Experts of a small language model: 2 picks a token.
Below are experts of layer 4 (counted from 0) of a mixture-of-experts language model. Rows are named router (the router's row for the expert), up (a neuron's input weights, with its number), down (a neuron's output weights, with its number) and show model dimensions 0-159. Each number is 200 + 30 x the weight over its row's rms, rounded and kept within 0 to 999.
After each expert's rows: a language model's description of what the expert responds to; "comes before" lists some tokens at least twice as common just after its tokens as in all text. This comes from a sample of Wikipedia text that the model never trained on. Tokens count by the router's weight.

# expert 10
router,226,179,168,210,152,110,210,234,176,226,197,140,184,210,212,222,203,171,225,218,156,165,190,187,197,180,261,181,203,230,160,187,185,174,181,187,177,213,214,229,169,208,243,135,198,200,215,223,222,198,262,174,226,173,212,206,207,234,176,187,203,229,231,213,261,218,201,197,211,244,186,181,185,160,203,191,140,138,173,178,241,187,192,151,183,158,227,217,212,193,212,224,225,182,236,197,170,256,208,174,219,222,166,192,224,228,187,213,212,211,238,211,220,217,202,200,141,152,180,220,216,144,231,180,216,154,223,211,168,215,141,188,237,189,130,286,195,222,201,165,217,235,227,174,218,215,280,208,215,202,171,224,210,199,181,180,244,221,250,204
up0,203,183,122,274,246,174,162,258,221,164,256,217,222,243,180,204,191,162,204,198,186,192,159,221,279,218,203,172,200,204,163,164,170,181,195,207,242,167,213,173,192,264,208,175,213,160,178,208,211,220,200,158,201,190,224,174,239,170,138,208,121,197,214,231,247,165,249,148,270,186,218,182,234,179,226,216,236,169,171,187,217,224,219,184,142,199,208,211,253,211,205,227,193,247,201,160,178,224,209,168,243,207,233,154,151,222,221,181,146,254,199,210,203,177,219,183,188,220,225,215,192,186,179,228,186,182,201,218,187,194,177,162,164,202,187,221,203,152,234,196,213,210,214,214,207,230,166,220,218,234,157,179,221,185,215,222,185,204,248,215
down0,180,249,229,185,188,144,240,167,188,175,193,211,168,196,180,183,226,204,192,173,232,229,202,200,159,245,151,258,242,165,155,206,188,243,219,175,150,227,199,256,216,165,251,200,185,213,223,169,185,202,189,214,243,255,171,178,240,202,189,182,210,203,170,154,199,175,185,174,155,228,173,268,246,176,163,211,190,190,252,158,183,192,163,197,247,207,198,200,159,168,180,184,218,199,217,195,152,202,175,233,198,255,201,268,221,181,191,258,238,226,190,183,230,220,158,206,199,239,228,179,161,144,175,164,254,235,226,205,250,217,208,216,246,172,156,201,204,220,213,191,187,228,151,196,188,197,196,140,225,187,241,180,185,187,180,186,254,168,205,214
What it handles: Word-final derivational suffix pieces completing nouns and adjectives, such as -ation, -ment, -ity, -ance, -al (appro-val, govern-ance, dist-ance).
comes before: " of", "s", ":", ",", ".", "al"

# expert 26
router,199,223,190,270,244,177,222,190,137,191,194,193,180,210,175,167,171,194,192,170,168,167,236,163,206,199,237,180,210,194,177,210,188,264,187,206,157,184,189,163,188,165,199,156,199,247,273,176,217,172,243,198,212,149,200,181,164,236,179,216,194,229,233,192,192,209,200,224,219,198,195,231,225,189,246,180,190,140,157,169,170,200,180,173,175,186,221,165,261,228,203,218,199,235,207,179,156,194,174,220,234,196,229,157,221,202,140,225,180,204,191,229,265,210,190,205,196,216,232,203,218,178,282,210,238,172,177,188,274,227,178,156,194,148,184,254,192,184,264,192,203,233,193,149,227,230,217,140,216,185,231,252,228,243,199,198,206,190,233,182
up0,214,187,200,191,228,193,208,211,209,206,174,217,191,222,109,226,246,198,197,237,155,186,188,184,179,221,226,189,209,168,195,205,188,176,212,236,234,161,185,153,112,150,220,213,206,193,191,166,226,185,217,166,224,210,291,212,214,194,185,183,243,224,246,179,168,169,268,221,125,193,187,225,195,191,216,232,185,195,184,170,176,213,173,231,149,178,250,176,266,223,206,236,169,169,211,250,180,137,203,233,188,202,245,248,180,182,176,195,196,185,171,196,198,197,205,211,201,179,181,218,205,244,204,174,197,204,205,195,229,249,162,217,205,162,178,227,187,160,178,217,222,164,246,233,235,192,198,197,229,148,234,216,179,275,217,192,184,180,216,125
down0,262,200,253,229,183,189,164,204,181,265,159,200,192,199,259,220,210,187,171,183,164,243,162,137,190,209,153,219,229,228,179,185,157,204,169,254,214,222,183,180,184,177,172,254,213,191,206,217,202,191,193,242,167,239,229,182,223,186,216,280,153,152,197,197,170,182,188,184,197,187,216,215,215,213,202,215,234,204,174,201,229,156,180,178,148,151,219,210,177,205,225,167,148,200,206,211,184,248,186,158,195,235,264,226,203,224,209,256,206,169,207,153,205,163,235,219,200,148,131,234,166,205,223,190,163,216,242,221,197,272,163,197,223,206,221,200,178,235,211,226,179,214,203,194,212,155,187,166,224,226,224,259,170,162,166,168,201,169,221,218
What it handles: Final pieces of nouns and place names, such as ad in road, il in railway, ville, land, and words like City, York, University, album.
comes before: ",", " of", "s", ".", "ed", "ing"

# expert 3
router,155,168,224,215,237,144,240,233,133,121,212,152,223,178,153,182,231,206,159,233,159,161,208,142,231,221,219,206,220,201,185,207,218,237,190,205,176,187,193,246,218,205,215,179,201,182,218,201,218,246,271,165,196,171,202,240,196,191,197,204,190,176,156,234,217,213,199,180,231,169,228,207,197,150,231,167,148,179,153,190,251,229,188,179,203,210,231,144,210,182,261,179,213,280,209,225,180,204,234,189,192,190,206,188,213,218,145,178,188,217,233,228,229,234,145,247,237,163,216,272,204,220,223,206,192,171,137,168,202,197,185,167,244,226,178,207,190,213,189,194,242,227,208,194,239,183,257,185,194,199,169,165,204,181,209,177,200,162,208,198
up0,258,181,208,206,246,246,196,220,222,160,168,203,174,193,188,201,254,223,193,219,174,132,187,205,227,176,173,181,194,216,188,214,197,237,167,213,212,219,231,207,232,211,194,266,165,190,206,168,199,191,209,155,250,208,152,166,187,187,167,162,241,217,178,220,212,225,209,233,191,208,192,203,206,197,174,176,234,171,217,188,183,186,125,229,216,180,249,192,179,190,248,197,174,241,245,192,179,241,129,243,208,177,229,155,196,213,197,153,154,176,173,254,203,201,208,179,240,163,208,243,181,163,205,249,173,177,223,143,268,214,204,209,244,191,192,208,165,195,182,224,207,176,243,255,207,188,124,181,180,193,237,235,201,198,187,266,194,157,194,141
down0,156,215,252,195,236,245,202,190,216,219,239,125,181,175,229,217,195,176,116,271,196,207,204,185,226,236,217,171,218,185,197,196,137,216,208,129,161,175,213,169,164,178,212,229,189,182,231,183,235,148,182,140,253,165,186,214,203,170,200,224,187,209,194,218,213,172,184,218,149,215,226,203,173,225,158,228,189,197,183,231,232,224,204,244,175,234,172,223,165,206,204,198,260,212,206,197,197,207,261,232,200,212,223,226,207,248,212,218,229,191,260,216,247,202,180,229,212,211,161,238,150,160,181,174,196,179,184,219,190,195,257,186,199,139,174,162,179,267,240,213,209,183,184,198,168,163,233,207,225,188,167,175,180,152,209,155,210,207,188,233
What it handles: Number tokens in dates, years, scores and table cells, especially the year pieces 19 and 20, as in 19-73, 2007, 11.
comes before: " |", ".", ",", ")", "–", "%"

# expert 27
router,209,179,233,172,227,220,170,210,180,179,187,201,187,238,249,184,185,198,187,229,171,129,236,173,224,180,223,188,195,189,204,176,227,213,148,199,163,210,201,185,203,208,189,208,231,237,220,199,154,245,191,219,191,202,199,201,248,248,220,147,200,292,199,217,206,241,191,191,208,206,224,189,202,195,238,194,172,182,178,164,232,221,191,202,173,132,263,162,205,194,184,231,204,210,215,208,211,294,151,196,213,196,214,171,228,185,204,205,230,207,265,192,214,207,177,237,155,189,212,209,208,221,181,220,268,176,160,156,151,182,182,177,250,159,184,178,162,158,192,209,230,193,191,217,236,177,193,219,294,197,135,236,196,208,171,143,182,203,221,139
up0,186,204,163,195,164,189,208,186,184,175,215,182,185,220,201,210,266,212,214,228,223,235,190,208,171,197,148,173,231,232,198,250,208,220,228,198,128,224,174,250,197,223,205,216,211,187,155,222,196,219,243,170,223,217,169,232,183,236,201,217,198,238,211,199,190,198,179,153,154,181,200,215,239,212,197,230,244,226,199,216,199,174,239,152,205,173,191,156,161,199,216,198,215,250,212,210,226,180,140,190,184,160,197,171,233,210,130,245,217,190,187,226,232,167,140,198,153,176,225,172,253,253,203,268,218,195,125,177,195,186,188,204,182,171,213,194,142,217,167,223,196,252,181,182,204,197,299,192,222,220,223,204,144,241,160,170,184,254,188,207
down0,239,192,178,201,145,207,185,221,220,214,177,140,154,192,232,217,178,296,217,177,225,239,145,217,162,198,231,185,250,231,233,233,205,201,164,244,194,184,225,187,179,182,199,208,198,217,180,225,144,196,237,204,205,206,192,285,193,143,250,166,207,199,218,189,206,204,219,210,180,168,189,192,210,143,205,186,198,184,230,214,194,174,185,193,242,200,240,211,237,185,222,183,150,135,190,220,196,152,243,152,239,182,134,202,169,193,215,221,203,188,162,147,195,213,219,271,198,237,167,201,211,173,242,196,186,143,196,195,194,199,250,249,209,174,185,235,254,222,214,186,222,208,130,216,188,180,222,185,201,181,152,184,233,189,199,251,227,202,187,200
What it handles: Pieces en and an at word starts or inside words (enormous, V-en-ue, Maruch-an), apostrophes, en dashes, and spaces in table rows.
comes before: "s", "•", "n", "ct", "us", "ress"

# expert 20
router,143,193,169,215,200,212,234,185,174,185,159,177,187,139,197,194,200,150,216,214,194,202,228,222,197,196,216,159,215,206,187,184,194,274,151,153,192,191,214,214,184,234,206,178,180,195,232,191,205,178,223,244,145,232,177,268,224,203,181,189,187,268,246,192,264,198,238,236,234,156,199,181,214,169,212,225,176,207,123,204,241,213,229,201,207,179,198,199,194,173,225,156,150,279,164,183,257,237,180,194,213,192,137,202,234,209,208,183,220,213,225,192,196,219,148,268,216,171,206,157,143,192,160,195,226,132,225,165,212,222,177,168,222,238,201,247,187,165,186,245,240,227,224,170,228,201,201,189,208,184,175,221,175,222,188,229,182,179,207,208
up0,166,187,215,160,219,235,210,221,208,188,154,178,238,214,223,203,200,198,203,223,232,226,152,200,193,209,282,209,171,243,215,241,214,209,230,221,197,254,224,200,167,214,192,214,209,207,207,241,229,181,254,175,209,199,184,244,201,219,166,225,195,208,187,210,197,165,174,206,159,166,233,146,221,169,238,232,198,193,243,206,199,242,204,197,171,192,191,173,207,233,212,185,213,281,205,185,240,188,197,254,171,166,202,173,187,171,240,211,179,223,209,208,224,113,155,231,160,204,188,197,149,181,225,258,177,195,188,194,143,166,156,175,233,220,138,166,229,184,189,153,190,169,140,184,168,229,256,146,156,213,182,162,229,218,174,223,181,249,204,150
down0,192,163,210,286,220,186,220,166,187,214,242,228,248,227,145,258,157,191,198,204,145,201,235,154,180,258,200,224,207,207,207,207,221,185,208,152,160,236,244,161,240,197,170,230,175,229,217,245,207,209,215,183,169,177,207,194,158,213,194,183,190,231,226,215,175,206,258,163,241,245,163,218,160,165,207,195,212,143,237,227,165,159,227,224,166,177,251,187,160,180,202,198,173,175,227,182,152,174,224,198,185,213,199,264,234,192,159,216,199,183,237,220,146,203,211,177,194,149,153,248,189,220,205,193,191,199,201,196,210,166,235,198,205,181,227,246,220,232,199,261,212,208,232,168,210,173,269,225,179,159,183,177,203,164,189,190,179,149,164,204
What it handles: Line breaks ending table rows or infobox lines and before headings, after a pipe or period, plus pieces like ma, Ne, on.
comes before: "-", "|", "\n", "==", "The", "In"

# expert 0
router,188,193,186,199,252,187,207,176,180,193,173,186,213,156,173,204,177,172,187,235,220,177,260,201,190,173,293,204,196,200,186,207,184,194,195,176,193,186,226,224,183,219,245,182,207,211,193,229,216,165,232,218,237,162,194,210,146,246,151,194,218,237,213,205,240,219,162,198,187,220,179,197,207,207,210,185,207,192,225,132,256,214,216,162,198,152,213,211,254,184,296,217,176,204,232,172,207,251,182,160,193,165,186,208,202,168,126,178,199,219,202,171,238,227,192,232,221,150,194,184,220,181,250,236,222,162,212,145,236,125,185,192,271,214,233,228,163,208,205,182,207,229,201,182,188,181,210,172,264,146,183,170,174,186,211,228,229,169,253,179
up0,218,206,175,221,229,174,181,194,176,185,186,190,198,221,206,191,176,190,219,206,218,184,194,153,179,170,162,194,274,267,241,230,217,187,153,161,241,196,196,201,194,240,225,241,218,164,229,224,185,183,210,213,230,214,240,161,209,246,195,169,242,191,216,150,212,166,144,206,227,211,162,178,168,225,200,190,278,167,212,241,205,252,204,214,243,237,193,185,238,211,228,159,188,128,236,244,203,237,175,163,211,139,185,192,243,221,136,170,203,222,185,204,197,230,164,229,246,128,128,223,180,207,237,175,192,178,225,163,198,198,222,207,214,214,169,152,170,245,231,157,229,214,191,205,193,186,218,204,213,161,159,197,201,200,193,210,164,141,193,188
down0,258,182,204,185,196,222,180,180,220,235,235,205,186,209,205,255,212,216,137,207,254,192,162,146,172,235,152,186,237,179,182,228,223,200,169,209,212,155,125,239,151,174,188,213,200,235,165,129,185,212,211,248,232,201,217,173,197,249,196,183,207,208,228,226,147,158,165,186,185,173,249,243,184,176,176,197,214,220,213,186,168,227,212,195,154,213,201,190,148,183,221,172,222,191,173,195,191,248,175,165,213,237,255,231,244,181,186,234,220,189,184,223,218,173,158,219,224,200,185,141,227,191,241,200,203,230,233,167,204,196,271,226,211,180,176,233,209,188,171,187,210,226,221,204,222,144,230,223,267,135,158,225,155,220,191,219,166,205,197,181
What it handles: Word pieces ending names and words after a short start, like -on, -ine, -son, -ian, -ter, as in Ne-on, F-ine, daugh-ter.
comes before: "s", ",", "a", " (", " and", "ia"